Below are experts of layer 9 (counted from 0) of a mixture-of-experts language model. Rows are named gate (a neuron's input weights, with its number), up (a neuron's input weights, with its number) and show model dimensions 0-127. Each number is 50 + 12 x the weight over its row's rms, rounded and kept within 0 to 99.
Before each expert's rows: "comes after" lists some tokens at least twice as common just before its tokens as in all text; "mostly gets" lists some tokens that are sent to it at least half of the time. This comes from a sample of Wikipedia text that the model never trained on. Tokens count by the router's weight.

# expert 44
comes after: " |\n", "0", ")", "1", "%", "2"
mostly gets: " |", "|", " =", ";"
gate0:56 31 57 56 21 63 46 44 47 44 51 61 32 57 36 42 51 46 58 66 63 62 53 37 62 57 55 51 73 48 46 49 54 44 40 68 54 36 69 21 55 51 27 58 43 52 59 54 72 33 39 53 61 59 46 26 55 47 55 60 28 60 33 58 75 56 36 41 53 63 64 49 58 74 63 51 37 42 61 57 68 51 36 58 56 57 38 41 46 54 85 53 54 57 33 45 43 14 43 41 29 57 50 43 68 60 49 54 42 30 62 55 56 56 40 44 52 46 49 37 35 59 56 56 54 52 44 42
up0:72 47 58 69 42 27 23 45 59 45 37 42 69 59 41 51 36 53 44 49 62 58 19 48 45 32 30 54 49 61 16 58 33 65 44 55 63 63 64 50 69 54 62 68 43 29 50 46 42 55 59 48 75 34 56 53 58 44 46 53 40 54 58 50 63 39 70 50 61 52 60 78 53 36 41 50 49 63 43 44 66 39 40 41 66 56 51 41 60 56 59 62 48 37 43 48 54 51 39 39 31 74 55 50 66 30 55 60 51 47 38 54 46 44 51 71 38 35 46 57 46 41 55 34 41 60 50 29
gate1:45 58 45 62 55 52 50 44 53 58 43 70 53 60 47 54 31 48 42 45 52 58 38 53 52 54 52 58 56 54 69 37 55 16 38 47 75 59 62 39 51 61 49 55 42 61 30 38 38 71 35 37 71 61 44 37 57 51 65 59 45 44 46 63 60 54 57 38 48 67 58 61 62 50 39 45 36 41 21 67 53 47 38 46 58 45 49 38 45 69 36 19 33 43 59 39 54 57 55 58 51 34 24 47 64 40 63 31 44 52 32 56 54 60 35 80 34 55 29 68 32 59 45 69 57 41 43 55
up1:45 37 49 50 39 64 31 75 64 65 67 45 52 69 36 56 42 33 46 32 58 47 37 17 37 33 43 62 49 40 44 20 67 34 50 36 65 57 46 47 66 71 41 44 40 46 58 58 48 49 47 36 52 66 48 39 55 51 70 47 39 55 57 51 48 34 50 61 49 60 39 37 41 45 64 59 47 38 53 51 45 41 56 65 45 43 61 40 63 46 96 48 67 36 55 34 34 47 54 32 40 58 73 50 47 52 57 31 57 44 41 47 26 65 43 51 45 52 38 38 58 53 46 47 63 40 48 43
gate2:28 52 64 45 36 55 36 36 55 45 48 77 60 42 41 53 49 44 47 66 36 38 33 33 57 52 30 39 41 61 75 29 46 75 42 73 32 64 53 54 63 51 52 74 55 63 41 65 53 51 59 36 75 49 59 39 56 84 56 58 41 59 43 54 29 41 48 32 54 42 57 54 52 59 40 60 60 49 51 71 59 39 46 61 58 44 32 65 59 56 53 62 22 46 55 55 59 35 59 62 52 46 45 41 54 53 53 79 55 43 40 52 57 58 48 46 51 57 71 53 57 35 43 47 78 53 51 56
up2:46 68 33 62 46 28 54 50 65 61 52 45 55 69 56 53 64 39 54 28 45 34 35 58 74 47 44 69 62 39 61 35 45 44 36 79 41 43 50 57 56 56 43 52 59 42 37 55 56 29 34 56 61 57 54 39 45 49 51 48 58 35 52 52 53 28 47 50 50 53 59 49 37 46 59 60 45 53 52 58 47 54 40 55 74 45 47 54 47 39 66 38 55 58 60 60 77 56 48 65 65 58 41 62 34 54 45 57 71 39 40 63 65 10 54 37 67 47 35 70 41 52 42 78 63 44 53 78
gate3:51 43 44 48 70 47 73 34 47 50 41 47 55 38 30 41 74 39 57 27 69 62 56 50 52 44 57 53 43 81 63 44 70 30 48 14 40 44 56 43 42 58 51 51 35 47 61 47 48 54 45 45 50 59 32 63 49 40 39 48 45 33 20 50 67 51 51 58 73 59 36 54 54 22 50 41 51 45 63 55 42 39 45 41 53 71 45 51 65 55 62 53 44 35 45 63 49 52 67 66 38 60 37 45 42 56 47 53 33 28 42 47 64 64 52 52 34 36 73 60 37 52 59 28 53 35 58 56
up3:33 37 33 49 49 60 61 50 62 51 57 60 55 68 40 36 80 54 65 44 46 74 67 39 16 56 54 62 40 33 46 49 35 43 59 43 56 41 18 42 50 41 50 35 40 61 42 86 40 52 44 44 68 42 51 42 83 54 41 50 22 53 58 41 43 31 52 50 38 51 42 69 47 52 40 54 55 60 52 33 51 54 31 53 25 56 41 75 47 50 38 56 58 62 57 62 45 52 56 47 44 37 58 42 47 29 51 46 52 39 54 68 41 58 43 44 53 56 53 41 34 57 45 64 64 40 49 48
gate4:70 62 53 67 73 45 52 64 51 50 45 41 26 36 25 54 67 58 49 30 50 47 53 35 60 45 50 29 43 48 52 40 42 37 70 73 46 44 66 63 66 55 73 58 42 53 46 37 58 60 48 28 63 47 37 48 21 46 58 53 33 42 43 47 67 37 60 55 45 39 64 45 67 57 44 67 47 70 50 47 50 53 66 45 69 41 35 58 39 57 48 71 41 56 42 36 60 42 43 48 63 46 45 57 43 55 56 26 41 38 29 54 56 35 36 50 50 33 57 68 62 54 56 34 51 66 55 22
up4:34 55 58 41 48 65 40 25 44 44 48 37 50 76 72 56 51 42 52 65 49 49 40 85 33 53 56 45 31 60 53 65 64 60 48 56 48 53 55 52 48 28 42 60 62 61 33 64 31 21 46 52 53 55 48 42 38 43 33 43 56 42 45 49 47 48 33 60 52 62 45 59 38 58 50 37 74 37 35 45 35 42 54 60 34 54 30 23 57 48 44 24 48 62 49 58 45 61 40 71 57 51 34 55 50 48 52 51 50 58 75 65 44 52 52 47 70 71 37 55 56 57 42 55 52 72 70 67
gate5:35 40 56 34 64 47 34 48 38 57 45 52 73 31 58 44 53 52 70 49 51 53 50 38 53 37 38 43 52 43 46 47 54 55 52 51 58 69 42 55 25 49 53 55 62 50 23 43 47 34 64 65 43 56 35 33 48 51 11 52 54 40 33 49 48 76 56 60 78 56 38 51 75 49 57 48 56 42 58 46 40 43 34 39 44 39 76 66 67 51 64 44 68 42 62 46 59 54 31 33 64 58 44 61 62 25 49 38 34 43 30 32 46 68 61 41 53 60 45 54 66 65 52 46 47 45 54 59
up5:52 56 34 38 58 25 43 60 64 52 38 46 72 24 66 60 52 52 37 58 48 50 59 64 63 49 17 46 50 66 46 47 31 53 59 56 56 45 48 45 34 58 55 61 50 59 37 40 73 68 48 38 48 72 52 43 39 50 49 53 55 49 53 56 41 59 52 44 77 64 21 53 45 39 55 30 54 39 38 41 43 42 32 34 59 36 76 58 65 62 52 40 57 54 65 46 47 51 52 43 38 66 47 50 63 58 72 37 56 51 33 51 60 27 60 50 52 46 20 47 32 44 55 42 68 49 32 38
gate6:55 65 35 57 54 60 57 44 51 52 79 34 56 51 63 31 63 40 58 46 55 31 59 34 47 41 57 36 46 43 55 47 65 49 50 57 69 53 72 22 58 54 51 42 47 32 66 37 44 39 47 27 35 50 47 53 33 54 71 56 46 65 57 54 61 47 45 42 39 60 55 42 58 61 47 62 40 19 59 55 53 70 52 42 66 35 58 43 34 30 67 65 54 60 70 61 42 36 62 42 43 18 35 47 48 48 44 58 48 54 36 29 42 53 54 53 73 46 52 64 58 60 31 60 34 67 33 53
up6:59 62 38 48 48 50 62 33 36 41 75 43 47 56 46 48 63 49 52 60 54 60 60 50 47 50 75 56 50 44 59 39 58 66 27 56 60 53 48 32 48 67 50 46 39 50 43 47 53 46 47 16 51 47 48 45 57 69 74 60 40 72 41 41 47 64 42 40 44 46 63 56 52 59 35 60 48 58 65 54 49 71 60 48 54 27 71 67 38 63 55 61 27 42 74 54 58 50 71 64 28 04 36 45 58 57 39 49 38 42 65 36 45 52 42 59 63 53 37 59 54 52 36 57 42 58 48 34
gate7:40 58 51 58 32 55 71 31 50 59 37 42 49 32 28 41 69 61 51 26 21 55 87 33 61 57 55 59 41 48 49 65 48 53 23 64 35 55 54 55 68 66 51 51 58 47 57 35 44 45 60 44 62 50 63 79 59 52 43 60 41 31 54 47 47 46 47 48 41 45 55 64 66 45 53 68 48 48 71 48 55 38 41 47 44 42 36 51 40 66 41 69 52 59 53 47 49 46 35 49 59 30 36 50 60 37 53 66 58 39 56 64 74 38 59 19 55 50 66 38 50 51 56 64 43 59 60 53
up7:66 43 42 39 78 61 47 46 61 63 52 57 50 53 68 52 45 30 68 60 57 64 42 71 27 24 51 38 64 43 58 41 50 47 66 44 52 58 64 62 61 67 61 42 66 44 58 47 53 58 60 55 40 41 30 34 48 40 61 34 53 65 61 60 33 41 50 32 49 62 55 43 30 48 53 17 53 54 52 50 42 41 57 45 44 51 57 28 47 61 57 53 37 45 31 48 70 50 42 58 44 56 60 56 32 60 60 37 38 63 43 38 12 55 54 68 52 73 48 64 34 52 39 50 51 31 53 61
gate8:47 44 36 57 35 61 07 48 44 48 47 60 49 53 32 45 49 31 54 58 23 62 35 73 49 62 46 58 34 53 63 64 56 37 39 61 57 33 48 34 47 53 41 68 32 39 62 55 64 65 45 36 46 56 35 26 66 57 59 59 51 57 46 51 46 49 57 73 61 42 35 67 48 64 63 50 63 46 42 39 48 51 44 32 30 46 45 38 62 68 66 54 43 59 43 55 65 38 52 61 39 26 46 54 80 63 62 61 35 64 51 50 42 51 33 57 30 56 52 44 47 41 69 47 61 49 49 57
up8:46 38 48 67 46 56 41 70 56 38 29 42 62 63 47 47 39 45 47 45 44 61 40 37 61 78 48 70 34 51 46 60 62 44 34 53 71 37 63 41 45 47 39 44 51 52 42 48 40 56 67 30 52 44 43 53 56 76 65 57 41 62 52 42 60 35 56 57 61 34 61 28 52 34 55 61 51 45 42 45 77 55 47 44 69 54 39 30 64 64 89 56 60 50 53 42 57 19 52 49 47 49 49 42 64 43 59 45 73 64 78 35 46 54 32 57 42 52 63 56 44 57 60 58 54 46 41 27
gate9:39 57 33 47 59 44 41 60 65 34 26 28 58 43 37 51 45 51 75 53 46 31 62 32 42 43 60 53 57 37 52 32 40 56 42 75 73 38 80 42 59 62 57 42 50 34 59 46 62 54 30 36 53 52 49 60 44 37 55 62 46 53 35 29 42 41 44 52 46 66 65 68 41 48 48 22 52 49 45 65 47 58 57 47 62 50 34 39 42 47 60 55 45 45 36 38 46 58 64 77 31 78 42 70 42 43 68 29 40 45 52 51 67 47 45 50 47 40 55 48 54 68 42 60 68 43 63 41
up9:60 52 45 44 63 65 28 81 53 34 77 53 39 38 56 46 45 67 68 38 40 52 58 38 51 50 50 67 56 55 51 43 46 58 55 38 51 79 61 44 36 37 62 46 70 60 61 44 63 67 37 69 42 64 49 54 73 51 52 61 30 28 37 53 31 50 59 61 56 32 34 59 49 59 39 50 64 59 59 58 72 43 53 50 60 50 49 68 42 32 55 60 50 58 35 51 47 43 57 45 43 66 51 35 41 64 24 33 41 28 57 61 52 57 71 29 54 49 57 51 59 50 43 39 57 47 54 27
gate10:28 63 53 42 64 59 55 58 45 35 64 41 33 62 32 47 51 50 37 54 58 57 55 61 36 63 46 59 52 45 67 57 52 30 46 64 48 63 70 41 36 58 79 64 54 51 30 63 44 65 66 46 61 39 61 46 38 57 45 41 51 57 71 56 39 63 51 53 38 41 46 39 40 28 51 70 58 59 35 31 42 65 40 52 45 28 46 46 52 43 60 75 43 52 37 46 63 45 44 60 46 55 46 46 42 70 67 87 35 64 63 54 60 53 59 80 52 61 44 70 57 67 44 57 43 48 41 69
up10:23 77 44 53 55 59 60 57 57 66 47 36 51 62 29 48 69 50 55 57 55 42 69 69 35 53 41 56 57 56 53 69 40 51 54 53 73 63 57 38 49 50 69 61 70 56 33 64 52 54 43 36 63 62 63 35 40 50 40 39 54 38 43 56 66 57 55 29 42 62 47 43 53 17 33 64 47 38 35 40 37 40 40 57 57 37 49 54 49 43 63 48 57 34 73 40 75 52 40 56 36 64 41 55 40 58 67 65 34 46 50 65 48 36 55 63 46 67 45 60 51 63 52 26 66 41 49 67
gate11:52 61 42 47 56 61 41 49 41 40 53 63 50 63 61 47 16 35 49 35 64 62 36 49 36 38 69 48 45 46 46 50 49 43 53 54 58 46 41 44 52 41 56 50 47 38 56 44 27 26 44 49 59 66 22 28 34 44 67 44 58 44 23 40 46 45 53 50 52 42 43 38 49 54 53 45 34 52 61 73 55 50 61 45 45 66 56 56 43 58 59 29 48 62 36 59 44 09 39 37 16 36 35 60 43 55 52 58 36 58 50 21 44 68 46 47 52 56 67 52 61 56 66 64 51 58 68 43
up11:47 56 54 44 41 54 19 53 54 59 74 65 55 56 35 70 61 63 60 61 63 46 53 22 52 27 54 41 21 53 50 60 42 55 61 60 33 53 68 47 52 60 36 57 59 57 73 48 54 59 41 58 52 44 70 64 52 60 34 44 56 60 49 49 37 48 61 30 45 73 39 64 68 52 59 29 37 56 50 35 54 63 45 70 51 37 48 52 32 33 39 70 40 44 47 67 41 52 52 64 79 45 53 54 42 44 64 40 52 68 59 47 36 62 41 49 44 46 39 46 52 26 35 50 41 44 28 38
gate12:40 46 43 37 78 61 67 38 26 51 55 41 57 43 42 48 50 29 66 49 56 47 54 42 60 48 51 65 41 51 59 52 55 54 48 67 58 34 37 57 58 51 77 37 46 67 44 31 23 34 49 41 60 50 51 59 54 44 53 68 55 50 58 24 56 29 40 65 63 45 42 61 50 36 35 61 41 50 36 64 35 56 49 51 31 55 40 55 67 32 38 48 35 35 51 45 43 57 29 53 49 23 60 52 39 27 25 65 37 43 62 35 67 56 50 48 65 61 60 56 51 33 48 52 62 51 77 46
up12:55 55 52 61 53 61 46 73 60 64 72 45 18 41 53 45 55 63 34 49 50 62 41 36 61 47 62 47 65 27 67 51 60 55 28 60 51 71 44 45 41 51 58 61 55 57 39 45 67 60 70 37 53 50 35 86 46 51 49 36 43 62 48 38 60 55 61 53 47 64 54 50 64 42 23 48 44 38 49 31 50 36 72 48 58 55 48 38 48 62 63 44 78 25 73 40 53 38 44 54 37 48 43 60 59 58 45 44 58 50 38 50 55 67 54 37 67 72 69 46 55 60 49 39 48 55 35 32
gate13:58 34 32 63 53 68 67 54 48 70 31 28 37 51 55 50 45 42 57 63 46 38 57 47 31 45 41 56 46 49 43 70 37 26 59 53 57 37 47 62 67 53 49 45 51 40 58 58 72 74 41 47 64 50 42 39 38 63 33 55 58 66 56 37 36 34 36 64 71 37 63 72 17 62 58 59 36 46 43 48 56 38 42 49 51 54 66 40 47 37 54 56 54 57 53 45 44 25 53 45 72 39 55 68 33 35 42 40 54 62 36 46 39 44 22 47 73 38 53 47 45 55 59 60 61 57 60 43
up13:61 54 53 25 48 35 36 50 40 56 53 72 60 54 42 57 46 44 43 26 41 61 47 40 42 54 54 49 39 70 50 38 50 57 36 48 48 47 41 60 55 46 79 48 40 54 57 35 29 37 61 50 40 35 57 41 54 39 41 27 56 49 45 38 68 64 68 52 44 65 46 32 64 71 50 61 56 56 62 70 47 58 64 65 44 49 32 50 50 50 48 69 35 53 30 30 80 70 42 44 58 58 54 68 60 63 50 71 32 41 42 32 66 54 73 49 41 63 34 32 57 51 43 64 43 54 35 66
gate14:60 47 62 59 39 44 60 42 47 28 45 44 29 25 41 57 51 41 56 52 58 34 39 34 71 64 45 53 60 48 63 51 43 50 47 70 49 62 65 67 55 60 44 37 43 41 39 65 74 54 42 63 59 69 33 47 45 53 55 88 44 63 55 55 50 52 53 61 61 41 60 63 51 49 32 36 43 66 46 68 56 35 45 43 65 48 48 46 39 54 59 44 35 34 42 44 58 36 57 45 64 57 73 66 68 36 35 44 57 57 72 38 38 37 66 42 30 44 44 62 24 57 40 48 49 35 74 58
up14:60 40 59 55 33 50 48 29 49 41 49 35 44 30 46 26 80 47 57 51 61 47 42 52 71 62 45 60 57 51 56 56 41 59 52 54 47 76 64 45 53 58 40 57 25 42 45 49 64 53 28 56 34 47 32 37 65 49 62 73 40 39 38 49 25 49 31 57 56 55 58 70 47 50 53 34 26 42 56 61 51 61 54 55 70 47 34 45 53 55 39 57 60 27 43 37 61 40 54 56 51 60 62 65 42 40 37 60 45 56 72 63 75 47 60 45 28 23 58 60 31 56 46 39 57 55 56 52
gate15:72 50 21 48 83 59 47 67 56 49 59 53 51 48 66 68 60 49 48 54 53 63 61 22 55 41 34 47 39 35 71 35 47 51 69 55 70 52 33 55 72 47 43 46 75 43 49 48 36 46 71 24 56 56 52 26 41 69 56 41 55 46 46 39 56 35 42 63 38 55 67 48 41 46 67 50 55 62 30 56 49 50 73 71 49 68 66 40 33 50 50 58 40 42 55 41 59 43 39 55 47 36 49 41 54 37 58 45 58 53 42 40 43 65 38 51 49 61 66 72 43 39 56 34 50 44 62 41
up15:49 52 60 26 39 33 58 35 26 52 53 52 59 63 44 51 39 63 38 59 43 50 56 69 68 62 84 55 54 38 52 39 47 54 65 53 43 57 45 50 34 42 32 51 38 58 42 59 81 57 72 55 42 50 55 32 39 24 51 40 64 60 45 39 65 49 73 53 45 64 51 56 29 64 36 71 34 50 53 62 32 54 34 45 51 46 58 50 71 50 51 60 37 46 38 59 42 56 44 54 51 45 45 54 70 66 56 50 62 52 42 75 46 47 60 52 46 49 23 49 81 64 42 48 63 35 51 55
gate16:44 55 63 41 43 77 43 38 63 43 39 43 25 43 52 44 41 54 50 47 53 69 52 51 49 55 58 64 59 37 54 37 65 65 42 61 49 67 42 33 63 45 49 71 37 60 41 66 50 79 54 44 59 32 44 56 36 38 64 48 58 35 48 63 51 48 52 39 23 60 46 75 53 53 69 51 51 55 65 53 73 70 49 56 57 62 25 48 63 42 38 43 73 47 44 50 49 59 39 42 41 53 43 44 72 61 31 45 52 63 46 71 49 65 39 45 63 52 76 57 46 66 33 77 53 49 66 59
up16:52 46 50 53 43 16 59 40 35 54 64 54 67 52 63 49 63 35 53 46 51 35 50 45 40 42 48 36 47 65 41 58 55 37 59 42 60 54 56 62 65 43 67 49 69 42 51 50 55 24 59 54 60 71 39 46 47 50 50 38 38 50 73 42 62 47 42 42 66 53 60 27 43 43 35 54 64 61 45 34 37 47 60 73 41 30 66 56 43 55 49 48 38 50 46 59 70 54 70 75 41 34 62 78 39 55 58 45 60 45 49 15 62 30 55 66 54 43 31 45 51 42 43 30 38 65 34 55
gate17:66 45 35 28 51 21 59 25 42 57 58 40 69 41 52 64 37 48 57 46 36 50 57 38 41 38 46 53 54 52 53 60 60 35 43 71 42 45 52 51 50 52 43 37 52 58 62 45 59 43 66 33 58 42 57 54 60 36 62 42 73 50 30 63 23 39 40 65 50 60 71 66 59 39 42 41 39 48 43 56 55 32 63 41 51 66 33 44 80 55 47 74 54 40 50 39 52 56 62 59 41 67 46 30 65 39 37 42 57 44 55 35 64 67 34 61 60 42 60 52 28 38 64 36 40 46 67 39
up17:58 48 59 60 41 59 35 47 44 64 36 51 50 49 57 46 46 44 60 42 58 45 57 29 44 67 41 53 54 20 65 47 45 46 66 38 42 62 32 60 54 52 43 61 50 53 47 56 36 61 46 61 46 48 43 52 47 58 41 62 50 72 65 47 78 76 66 29 70 46 63 50 43 51 64 35 52 35 82 47 53 60 42 47 45 71 42 46 66 33 21 41 57 47 31 70 67 32 45 44 45 58 74 66 48 30 58 55 43 38 33 64 56 45 46 33 54 48 55 48 37 65 27 56 56 42 37 62
gate18:39 44 55 66 46 44 59 36 57 66 62 09 66 39 51 44 49 63 17 48 44 48 48 59 37 26 72 56 64 57 28 51 51 49 69 56 74 52 61 45 55 77 46 51 60 36 54 51 23 65 19 40 44 47 48 48 50 54 34 62 59 53 47 47 36 51 29 52 64 52 53 52 54 48 47 37 64 38 59 58 54 40 49 68 44 55 49 33 50 51 74 41 30 54 69 46 33 34 50 35 49 39 43 46 42 32 36 55 63 62 43 54 55 43 39 48 44 41 63 43 30 42 47 59 50 39 53 53
up18:48 47 66 43 38 45 17 42 66 37 34 46 55 41 76 49 36 54 46 38 32 51 39 30 52 44 62 47 44 63 29 60 50 50 43 36 39 56 51 41 88 69 36 60 47 64 49 42 47 27 51 62 54 34 48 61 41 53 54 49 53 57 57 53 60 60 63 41 61 34 58 39 40 73 48 48 33 56 73 47 68 44 33 60 53 35 52 45 28 44 49 42 48 39 43 28 41 73 72 56 55 34 44 62 61 57 56 59 28 58 50 40 42 44 69 65 65 43 61 49 40 49 47 56 43 48 41 66
gate19:41 68 42 55 25 40 56 40 56 30 62 34 53 41 49 30 73 56 37 35 72 69 58 41 42 51 60 47 35 58 43 55 49 53 51 55 34 63 53 35 55 60 40 51 46 53 45 30 58 60 58 50 44 40 42 58 56 59 59 66 32 51 50 70 54 33 32 71 66 50 38 50 55 47 48 43 57 68 48 58 45 42 58 49 70 54 69 46 64 16 28 60 36 62 51 66 39 52 56 45 47 52 50 37 59 58 60 48 32 28 38 47 59 53 74 42 38 46 78 66 41 48 28 60 58 60 31 54
up19:52 44 64 60 14 63 49 44 65 44 70 28 55 47 48 53 52 39 45 29 70 66 70 48 54 51 45 49 44 54 31 45 48 53 35 58 41 53 60 39 49 45 46 56 38 51 57 36 47 57 74 43 61 38 52 66 59 42 62 51 55 56 65 63 77 45 60 69 58 40 25 52 41 41 52 43 71 74 38 51 51 30 54 41 56 37 56 56 62 22 47 54 39 67 53 57 45 60 56 55 48 31 57 49 56 52 75 51 49 43 24 64 64 45 66 46 48 34 73 44 38 52 31 63 64 62 52 37
gate20:42 39 35 42 43 44 47 28 38 31 38 64 53 53 46 45 60 54 36 46 43 28 24 43 50 41 50 62 36 37 64 51 40 51 27 58 35 39 27 51 48 51 62 64 58 33 51 58 52 40 55 45 41 52 40 66 48 69 50 59 31 64 51 45 37 50 57 54 81 46 52 51 56 44 53 62 65 69 68 58 83 63 66 41 54 44 54 50 48 75 67 63 69 48 45 40 66 43 36 50 48 69 46 62 36 26 43 63 40 47 47 21 55 62 35 50 39 40 40 56 48 31 47 45 62 37 58 46
up20:44 49 44 41 67 63 47 51 32 72 62 37 56 44 49 29 59 33 67 36 44 65 70 45 61 60 30 54 43 69 45 42 51 41 55 50 59 57 60 57 49 64 48 45 48 40 61 40 42 46 57 71 77 35 38 38 52 45 37 33 78 44 56 56 49 41 43 58 38 52 45 35 31 50 52 45 43 37 28 39 39 23 39 35 41 45 42 36 53 25 36 41 46 64 67 41 57 58 46 64 63 48 57 40 71 56 61 44 61 57 41 66 39 53 61 50 59 66 65 43 37 69 58 67 19 58 44 55
gate21:67 52 38 37 55 36 32 57 36 41 26 42 58 57 43 58 56 36 59 67 57 54 25 55 64 36 63 34 44 50 52 36 48 48 62 47 65 29 42 50 61 44 50 49 51 62 63 38 50 45 53 44 69 45 73 51 42 56 58 59 56 49 55 52 48 33 53 42 70 61 68 77 40 40 54 47 73 37 54 66 48 42 68 44 57 54 43 75 61 50 65 35 27 57 59 41 45 55 40 64 34 37 66 68 57 59 41 48 49 27 35 50 59 56 51 39 51 48 50 55 67 35 83 54 69 66 65 31
up21:54 65 51 45 33 66 26 42 52 45 38 36 45 60 62 55 77 51 38 37 60 39 43 63 54 50 59 41 54 67 47 49 46 73 68 40 66 50 18 44 30 39 30 69 49 50 33 47 63 68 32 48 56 47 36 36 55 53 61 61 53 50 54 66 48 58 44 42 53 55 50 75 33 54 76 46 73 50 70 41 42 35 57 38 60 47 55 53 60 79 55 41 33 48 57 56 41 53 38 67 34 50 69 63 40 60 43 55 69 60 35 50 45 48 58 58 58 34 47 52 38 48 57 69 65 39 41 44
gate22:53 68 47 71 45 45 53 47 66 64 51 41 74 66 48 47 29 47 45 38 73 56 56 41 57 54 47 57 50 50 53 41 47 51 49 62 30 31 49 32 75 53 60 61 51 48 62 60 53 50 37 24 63 38 38 49 49 47 73 43 39 55 45 68 46 56 55 56 43 48 61 43 40 42 63 58 60 37 69 48 68 28 50 30 37 39 34 39 46 51 55 59 45 46 73 35 35 29 63 56 60 47 51 50 49 54 41 52 73 46 24 30 64 53 60 58 44 29 78 54 25 63 51 69 46 34 48 57
up22:61 68 50 65 57 51 39 41 57 52 57 68 18 41 45 34 67 81 49 47 66 70 50 44 34 35 62 70 36 40 56 47 75 56 50 46 59 46 42 51 46 46 53 61 32 47 76 61 46 47 52 44 56 48 60 42 67 43 60 67 50 48 44 35 54 52 52 34 41 27 40 58 47 56 39 39 51 55 41 36 47 70 69 27 60 67 64 71 45 53 54 62 66 49 61 72 71 47 47 60 29 49 62 39 51 45 35 74 56 55 38 36 42 57 38 40 53 71 49 37 49 44 53 57 57 59 58 34
gate23:51 64 40 47 51 69 70 69 66 48 50 48 44 54 25 77 68 45 41 56 44 82 50 50 58 72 59 49 36 36 60 40 43 44 30 39 57 47 43 51 47 54 60 59 48 61 76 53 66 42 49 15 52 49 45 42 53 58 60 29 44 43 75 55 43 49 54 46 40 56 66 42 53 49 65 53 59 48 43 41 58 43 48 67 41 46 35 62 46 69 57 56 59 39 45 30 28 43 40 50 68 68 45 60 44 53 39 45 43 32 44 58 55 56 42 68 57 41 45 43 16 37 40 31 52 60 59 65
up23:48 69 47 46 49 60 56 62 56 48 62 36 40 44 31 84 71 56 28 72 49 69 46 52 61 71 50 40 48 31 65 49 43 31 63 41 54 53 40 43 54 47 44 55 55 71 43 54 78 33 26 30 58 48 48 51 67 56 49 22 42 47 64 54 46 45 36 52 45 56 54 60 60 51 41 49 57 48 53 35 51 32 43 50 46 42 50 55 64 74 37 45 47 31 57 33 11 30 40 39 57 64 48 60 54 50 53 47 55 38 36 55 55 44 53 60 59 46 47 49 39 37 52 19 44 58 57 46
gate24:15 34 45 30 52 52 53 51 47 58 73 47 50 56 47 58 40 52 46 45 53 61 37 33 56 49 59 36 48 53 50 27 58 54 28 51 43 50 58 54 64 48 77 44 50 50 30 32 37 40 54 11 59 47 38 36 47 50 49 54 33 40 52 44 50 49 54 61 52 68 45 27 64 65 45 51 74 33 44 68 51 65 52 64 30 50 55 69 39 55 40 36 55 28 49 31 57 34 29 55 49 57 60 50 48 65 32 47 56 50 62 47 78 52 41 54 66 44 72 73 55 57 56 53 58 51 46 54
up24:50 82 35 43 56 56 36 60 26 70 43 54 46 46 62 59 27 50 36 69 34 53 47 53 57 38 48 75 64 55 44 36 69 48 39 43 53 53 25 54 50 37 53 44 39 34 30 68 46 31 31 61 60 49 33 54 58 56 31 73 52 40 67 35 33 60 57 58 58 49 55 75 47 62 57 64 64 42 59 52 41 57 56 62 48 49 57 58 31 69 46 47 40 53 34 29 30 56 46 48 37 49 51 33 53 48 29 38 76 49 45 46 59 56 47 49 47 39 41 52 40 70 39 55 39 66 57 54
gate25:56 77 42 42 39 59 72 52 49 52 54 49 55 43 39 51 56 31 49 52 57 42 38 24 49 48 36 59 38 61 60 39 49 45 45 60 68 35 60 38 32 46 71 50 67 59 26 33 78 34 56 50 54 60 50 38 64 67 60 63 65 44 52 54 52 44 30 54 42 39 37 52 56 44 25 38 55 35 40 76 32 54 60 52 49 39 38 52 52 47 46 53 71 35 54 37 58 55 34 61 59 36 56 35 34 39 48 68 54 58 53 45 66 53 50 29 52 34 44 70 42 27 53 31 68 47 30 42
up25:47 38 67 47 32 73 44 24 66 45 54 58 41 43 69 47 44 54 40 48 50 56 45 45 48 58 57 54 36 50 49 50 47 47 36 43 52 51 38 60 67 39 36 61 46 81 50 95 19 59 55 60 58 50 48 72 61 58 34 31 52 48 77 48 63 72 63 43 56 35 42 54 42 42 54 40 46 44 51 39 71 45 39 60 39 38 58 61 46 57 56 40 62 62 48 68 60 34 30 34 26 59 53 81 43 43 44 56 57 59 41 55 50 43 55 38 50 38 54 41 48 45 40 52 49 56 39 55
gate26:33 45 50 50 44 41 56 32 49 52 36 59 35 48 59 70 38 28 66 50 44 66 59 45 41 73 55 27 57 43 64 63 55 59 56 55 42 56 63 36 57 48 42 60 44 35 39 72 45 39 82 41 49 63 66 64 62 48 44 48 57 51 26 46 11 43 56 32 45 54 42 64 83 39 47 47 50 29 67 49 44 46 56 53 52 58 62 57 71 60 49 37 49 45 63 45 40 47 55 65 52 45 55 50 46 55 52 63 81 44 41 28 70 37 48 49 40 48 69 43 42 68 43 62 51 44 43 41
up26:46 53 54 58 49 50 60 42 67 50 37 46 41 56 47 43 41 44 52 32 46 52 34 44 62 53 45 48 56 46 62 40 49 60 53 48 69 57 59 38 45 52 28 68 65 53 31 62 62 64 64 44 39 37 60 65 51 24 43 50 49 54 35 55 29 35 56 22 36 63 49 57 79 38 40 44 53 42 68 57 65 46 40 34 59 74 58 64 70 50 66 53 45 58 61 60 47 29 60 58 60 36 61 53 60 54 49 50 72 25 23 32 64 38 42 44 49 57 70 63 59 41 26 51 52 43 30 36